Below are experts of layer 6 (counted from 0) of a mixture-of-experts language model. Rows are named router (the router's row for the expert), up (a neuron's input weights, with its number) and show model dimensions 0-191. Each number is 128 + 32 x the weight over its row's rms, rounded and kept within 0 to 255. Numbers have three digits each.
Before each expert's rows: a language model's description of what the expert responds to. This comes from a sample of Wikipedia text that the model never trained on.

# expert 40
Latin taxonomic endings. Final pieces of Latin species and family names in biology lists, such as -ia, -la, -da, -is in resedifolia, Geometridae; also foreign-name endings.
router:119154132157151128056121099126103119143093061075091149132099171137167167117110136107157109156153134121128126142155133050139089069153191102090157171200121134086118109176159154152107113193132114126144031142170102082123154110136091120096134147110152086133124094121148121110180112088149129134102157212116149138133091097177113126100140072156114132088173088106118077075169117071160120117119084106091060169103138115157155153143108159185194080121142080128136104132154088209135134138168136163083170165140135119102173121103173118140114139137147144077134144178108167124086094118173122127
up8:115141112133107089107107195072124164139093060107149166106138117203090154130095114154110139132162128134147105170117180162102145158124093069071093135135117094122178150084095130168112139115121108125098086114123156150097053136108104094124123119102077085196124146149118170120141133127127108148143159088130102216066108081085143092211120087119084141173114104113128092096174153175129118126102110135169146128117107124141102147178164143079164171179125146103083190163129207134146152105166129099152109126156202096070120100155135122155150135154131133050144144095173165138077165151116096142

# expert 42
Personal name syllables. Vowel-led syllables in first names and place names, e.g. St-an-ford, Ju-an, Tom-as, Benit-o, and starts like Jo, Mar, San.
router:112104118089150168109165139113128151126080110154130112172110055103133148173077122102071134176090172093131112145166091205095105108154168148123079104160155144122106111117144112135159143100115161151131153176124131103174070063120125119149127115115070115109139122109131175151117141095131174091103128094163154148166055099110087100130123097227141112108119190150153098143111132134126104120112119086149127142141098184120145117159146118130063122100101084136161093160073150185112169069112097105076109133086167175111141182183127157162112161128173119169221107151075130170128179099114193142
up0:122166145136189178068117179154184080167134141216117165157158186165108151149165128118085210115149151127073119180133114137069104135163155099071139149140096133115107187149128106100171108138078056130135142142120144163134135136096116135119161105176097174103130146153148136100182121122145148176079157105185096135055119095126154113143119139172127100135128131072093162128114105165092123104088083213130089112098165118108096085152088103171111099098090121151152132116091167156180118103121085141121155049162094136104150151166118115094130055150132141116162182098139117125110134086100123122

# expert 34
Spaces before words. Bare space tokens and space-led word starts such as re, con, f, g, often before an unusual word split or after list and table items.
router:109103137127143185093101161076079156109185099151148104085169159154174142128154155130116089193087170081138085125129084106118160119171135106100057132124095133135181192187147098125168177133143138123137134102089153173087108100131151164136168172110067136127103123116156110199115157139123148134116165158107055115068152142136123123121128155145087107115071126091166138141090161144138102187164099114101176110190160158105109128098180105081156168090125103096161126060158146088143070149119106144092093180161149072161137086117108101066128165126108149147105097078174114111105108143158159178
up0:072154154127145140118132079195077202113092138152078165071172121092166060125135112120124180154172121118092168138161167174122150124166149120156155135180124158169148114128101108124137151140114148087130118127119140048035091126133195082128108071122124177162133133181119134167114137080101057077121132178105104139092071130176140149157126160141203160163088141169111073091137145080128123137129105138206091122138132149133093121126163148102115110129115129100156125105170135115161132110163116099130112127099119161083126047157086183168167082112143139143147157125123126143086088154117068123

# expert 47
Name and word endings. Mid-word and final pieces in place names and plurals, such as Neighb(our)hoods, Lith(go)w, Kill(ar)ney, -s, -shire, -ford.
router:147120105092162092081114044117123160108090121114085128106062229165051152182160086119159164109104144160174105136138144096120116144105093140146147170149097091045186170101171131150113175139095068142107084118123097136190151153121101069122158121141122104133142125168171115120135143130141082127097103128094129109096149102157089095125158132142172093129195110047096137080152124114131156128183079110128146131125138083175129084090094103121128197103122086160154146165121153189133154151074130155125129089117143126063160109116139168155148091129154154115147113183127149116110111138186125175
up8:164109203129118149095112129177039101114127125187172119097117127175157154128136133164097109117074113188135129111092085142120101137117149168135118151135147209167129168184094147131148174145155060123063154150082092107126081072119121083131148098136102152142143119091151074051167155122117121103099113151094118138091130152116092127134156105092130099115137167118097143123149106178188078093122154143187153149116119179174149079130134114207110147100117118093085173115150186145126116126052077117143077173201108113109146149107072181131108088132114148120113153133163123098176104144119142170

# expert 26
el-type syllables, table pipes. Mid-word vowel-consonant pieces like el, ul, am, ir after a capitalized start (Phelps, Field), plus table pipe separators and "due".
router:062109138116175122110142172119170058138106058112165136100124164108186109128123106151162114158066179153152098134124126125144166123148092122114117158162137075110108122095133125161122131151169147123173163180137128110130083103124095157110094133150094128119157079147088177148146090124136123136104123065114134067132153095144150168131122193129107077130087164102153120110121157059150069183101081156093109161200107095121094064071224109108174147158135171058125090175069156123109127095077180160128170147120127196098091168097167159144127087124122134098142119154149140131142117151090152132
up3:079152143159131054096152073168069098119130113148143148119108140152067120125072119126066105144106176132198149162134163194089157112125205143100157166160129132127079102132123134108159102109098081122113117113222135113126138143109097069081105152162137133135119128111057128123146127089130129140152158138150126126139090112178138140172123121135119075092164128124147067084173173149174121090098120084197167121127091079129158104084116092079095140111151124089093150153110115207115145142121139099185115119186080147087166140138120101107130233097147086156155149129135109180089152132112139137

# expert 2
Capitalized name-initial fragments. Single capital letters or short first pieces of proper names and words, such as M, A, Bo, L, D, and o in oxycodone.
router:130105109143062169106099123167160110126084086093154095144106115129119128172174168117150160063099102102144102130090121141122109128146118098087092150180204117113114160076140117140158119076136166147129183098138098096094119101121180125109175127114128125090067122183155128151183176082175158146126094153083106091135098136131139116127116073145137152157041175115096109095069182178058118149148061130137186166147102156206172131146179084140128154122118140140105114134115119138163192074177108101144115122137115100118115162141171123112078132124123165176170135165152154106119166069111157191
up0:123161115158164113127110076115158127142080079110173116094065166125133168140132133139084173061019123073094128158116099208108106066185129131066160110102086029121142151117114098098088122120153109105144092107089117099118171121087099142088181166132146171159124125191123124137075139125160143087131162080148140172130178132164152133152099103107111051160118148073115172160119121125090127136137123131158158196147136143162161133166135163165101114188079147144120119166133151133207116090125143157094114123109141164128087157114126082117124143109135139135167175134109167150124188145115147144

# expert 60
Letter n word endings. The piece n ending or inside words like easter-n, Portadow-n, colo-n-ies, plus ordinals and nationality adjectives such as first, second, German.
router:169138165099153158161158105143160121146164152096159172152195115092139110108172100105075127089090119119118134122126080158121089134062073104184120155088133110178139136066109095124202091161079093116068164110101139134100112131151128186153168113068089129096105163157057164166158123117182102116145109179144092141163105115143126034149168133119118148070127135136099091172121119176142160111105190124114109098115115145139164155183079113150145176104136117139160094108099129156100126140145104088106171171106136163150106160092170105112110208110123084151151092076163143133115104161159059159
up5:108138051125136117079119165085141134184131097157099160163073130127085166141111089134076149112146172123138062137126220035172135099115104082216164135174089115123214103134076109171172160100099112165104116162124176123159108124154134155133199164067146126136110141158154139094112133134122150162097132141048110107108137188101112083127116126182121100163143119105148122168080158059098152168076132091183152095102135120097138080121120181119168092125136104158120152107095132155086171096116138067125148113132150129130120097152105131131107123149128122114149156106110098156160149135143120183

# expert 21
Dates and "in/on". Month names after "on", century digits 19 after dates, sentence-initial In, and the piece "us" inside words (using, husband, illustration).
router:130120052125125169114147149126150161157131136113127148112136125130152113100103121139113141140156140143152093125116140138095101065149127082164193106148176169169162151121087176078172093090164145164188147170097125139142078153162103076163131137171117106204102168135153098105181109104170051157081113111098161117138090174100200128093110151134119162083126137167100137120129107101143117073046099072136135094142058111108101123094153156172118152133158069162093107111036131125118138177174145097079123117131110146184138152091107053170134135103147130197100129138136158136174121164148158115
up2:097163157127103151084184193108151097067090171111124124138100120110112112162138107189096094111093142120084081150113128062118135161186127131176135124070129166130115137102162144142112143122129163147137190107131142152134107119116162126106124095140175175148193117186139097065079127086124114086163147121081180125082167108096161144143166104180141069150114172127117155068100104158047095141073151172165108103122154023137144150151162075103142095165194123132125144103120152131151105116111093087124103163132126132152085118127127186123150098157161144061139090182141107150146079110103127176

# expert 23
Adjective and noun stems. Common word stems before suffixes and directional or quantity words, such as old(er), ill(ness), large(ly), North, South, two.
router:118127155116135085131138158167113150128154193190080135144119051108147143168078139105148144124105159135180190100142105181123155060064132158113135173092190128090155144107112114145070120151116138147147138147094112127064161214120129143084100094171111152114093167110164131139115089122129100129149106110139063090101168171087129099149161141085081124132143159125132158134141185100154146172082078114180116150135145096121134123131165127156092102151065137104165070133118131138085086147141171100116136123128084138076141107056147150115104220102120101118140107131188106083186189111148167085
up1:099165165173086132133138134159097175121151124106117129145148137150074149158156135136123149129101124101134102163106136145134120103108154121111136132104181071159144154107110154202131167102103131086130106132142193174100076147164096109128082084129124092130174077125097091155161073151076136118177108155176150113074173128132102103174124106170106201146152157149121165095165128116140080135057168123119181127157111112064102071139134178120093095100103055182086093110105120115177111123052145120068140147139087111134156160067197125089134122026116126143148126123178144126139193152122113100

# expert 28
Nationality and place endings. Middle and ending pieces of proper names and demonyms, like -al, -an, -ian, -z in Byzantine, Malayalam, Tiananmen; whole words American, German, States.
router:166160143077173086077106150114125116126107162120113104122101095115146197148102154073156131191062174107097106133159089139079115118147104112116108122102129133122133098131090154128146205185103089067118095132134149127170125171150101123093147175116091066158166170188060113134190115097172125199118138110139114090116136087129109063113121115108090113135092154140140084138098136122169161136140135090191084185098175125101182114179110104152118078092127098143157109130102154206097103080134147107150157116150125135070151149124107168112110175130189155091203117135154151152152170141139099170
up0:146107103114083072163138185101103140080188115105106087149142175118136097127129144136142093161193092100126188169160132085142103143070105131190186147114214153164152117068125101147102127140078092137179187198115121093159120124107139143120095121101167081104086131144148060128118111166119136110115113156138140143086136152081123062159134113163148108122139121135081162118109181062123119138121113108138094100229108182142105179142125092124109095123137121136189140158117136130161075113129130089117144149107167148107069133165101122119185109151118162152062082148050129095120102143112082146

# expert 48
Article a and word starts. The article a/an/another after verbs or prepositions, plus a leading "a" or "e" piece starting words like access, ago, armistice, employees.
router:126134083176134196137115121123103145159204096101128153080105142117165143156066170098158117158089116031128157107089125161079067119133147152095103113134151103149143066117181115099162124130150117133097199123053155145155122141179176150072115118103112147174100074144158142159140164177131152109141138180074150130134078153121109087119115134129072066171117082107105131135085191120134073125154121109178095132142141158159165154116208082097146200096127135157134144139160109110127151102153133107155104150126132088165102108099079141121083133095225124147123115108093135124133126115118167171
up0:163098101138079180094142138120131131122131142122141091179128113081105156133050214139149181131123078153074088193158132229133125107092184120111139118087091130132115138096136168080162112169155107109128202128139143155129123171155141184131133117150125117162143170141085120157116099114125205102145110154132137059160136178156061095147128154104129074131095068115129090147125123136059079150071060138114070151105141160114128109157168132155130151122134133114098102147132138113101094170117148149139146119129150178106148184113179151159122146148098129134090154140126113134039185150091110189

# expert 53
Letter f pieces. Lowercase and capital f/F pieces inside or starting words, such as co-(f)ounder, in(f)luence, hal(f), plus comp- and G.
router:135156144163127113090166136094132157129099085119194142120147093174155128096062124162156165090082122151141170114138161181152158153130176147155125135098158139108140149120108174157077146117145154137157145132143132143104127095194131123108149154097109174113135168159087103095194041148074142113091088166093133158066155133145139154144079140074159106155090092113114177103104118133138141126101054061187148108126064191132131085197146103145091095149122131137136119051114145055139138123112115109161138065143099105147080183111144147096080136110142138092111163161091107066133162146109101066
up0:093159093113112114169116087143121122111106144170161143106139018168138096146124111154117131113126152121113160135073116127122142122105156129082108068140114111103141170088104126113126162187102162126160099114176092211072194124166140141114122081102104124113072102145090166251168077137146124175105095119138120130148143133090163152142154122112136096101092140171145173166134148105087102202147116156107149094084115110118068155167187124113147160154177130116088127126091094162114099121111155071161152091164145109122102143137124111183095159068169113159177128122118096137062110137075193131

# expert 59
First names. Common English given names and their inner pieces in tables and lists, such as John, Robert, Col(in), Martin, Edmon(ton).
router:156142169109141067159090148062090115118109195123081174145071167145120118101163100138134115167080164179164068132119160123118128097137126115125112102108129203095109121161074140081184105163146088064089155168149145101108164111142130181092135145082127147118184129067132101131089102081155139167125199141075151132134098101168149163134174164148117125139052144165150090141134117110108149155067100103120140163114102093112152114157103249127115168098132115162128081144081157111084139088103164149090148175136124089150105138114146093150167156109118179157143147123148092145103142091123145085
up0:094108099110149101095156143148147104120128121120095084073103166158107125127112109121081091122132077141087079129112173112124159141100118086140070136162114115122191089199108191107182196167154137144119177138093127095091176138100136136089136133147155116129156139155127099121134142211126177161132144089094126129140089147155082150139137113123132139132122126091139121108086127131074144148099193150198126139177142165146047121171099134151195175113108181113119107181117167132097113141059156094107207086215150096153147099119134148116113106062141174099128119084201122118080133176123162127

# expert 38
Given-name first syllables. First syllables of personal names and months in sports tables and lists, such as Lu in Luka, Ju in Juventus, Ro, Le, Mi.
router:167122102142044131123150136138075146114109062132114158117155177196114068172143113143109100081130188141115095119090183097156126120153104085073165105164072169142159092107168091143158126132140181144098136070154173118145107129111148110146112145116168158145131079116143156124153109126136150152163088128122115089094107101128160147132172117149143167157082137182110170088057181141070099092090145167124142113123047154153091152155100107123140100112130138139074140151123098085223119082120102105126129146156153107145156187081146111189103095117099091094166132073172125140073158097179163157
up1:124084128162100147164144063088222138090088121164186132144132107124146131149181120216131126116164127156126154134109091178127162079146133116156118139130079111135181164117125084132124101131097135133162140149083114088136151195121074180092091118185112072137143116138176199114106091166118100164193133071110147143162147145180102093098091141109103123148122102150150144161093110163123112165120057121094108174131100107129091104136154186200089113126106122137098184058189131169164119142100081125159109098135155095124125144170151113119201143102106090085131118081150091144172149125168123126

# expert 57
Opening parentheses and spaces. Opening parentheses before glosses, acronyms or authorities like (CCX), (Rupp), plus spaces before the next word, and prefixes un, sub, inter.
router:100117115177130150098156151092080100125212122146098107122105185184145081159149173152037173157127118122094150094167158145160094126143134081108109101089173147168117195192138091104106131109164166122134122083115137156083122086130178091156166171113083151069138161111140100123128097089115169119117160118172139140136135118105124125123136146129126084111112129131135131122112193093068108091135084168139092117201148138111083168095123127120175111080140151164137127089096155173139064142159081142080085170125106078176089122164093154046184103118105177184131095121156134130127119181143148107
up8:151114139135099075158129155081138104034151166171173109130161172136121056066145130180109128115143144158134150113103136114112144143070133088095108078148105193087126150061125166111170160127153131113155153080116188125168147198097081140169132144130132139176181123223070133102161105153132093127127130101154104090179089155106138108144141106144203123152195137146145096113138130100090181091105157143100054104180076085110132113161145129141109136088087104152130124137116150131144098102106141132148142091110102141122114150138135113166146128182066129134154089049153114182092126094102116177

# expert 12
Mid-word syllable pieces. Short letter-pair pieces such as le, co, ho, He, La inside or starting words, e.g. Beth-le-hem, pamph-le-t, co-up, co-ttages.
router:104119098135061092077099100126156165122106088140106173098126164104150061128141123155120106115100144174112138149055138089192138076118096112110137135192088171089066091102095131104211126137133118149163065087138143165165133110113144108101137147142150144084091043111148135088148129154102121137131146114129153059133146149125144154130100147129077134152144167167125166156141132148120076109218131099154138128091117125171136126124107079130178184105147133131150200155102134087156160221148111166115137178144155067131116133154150163114154110114090060121196094118082160101102175127159116137
up4:069161203144101096138130109120135128091137107154154123141188112088174100115161102126111090134098135143137121151092100150135105088108128137140071195084135132092141162073136181099067169016157127156160132133122144127128162130174162166129167133166156133146161087147127199177106126171112092126112167105114079131162147132114148121179118119188124113159042142157113140184143059136114121140135173100123187128094101131149155158099202097121126114112082158111112040128129135182194102170124119068124104161151101134094128099136164099133199117109186123149128145095108150106144124151093120102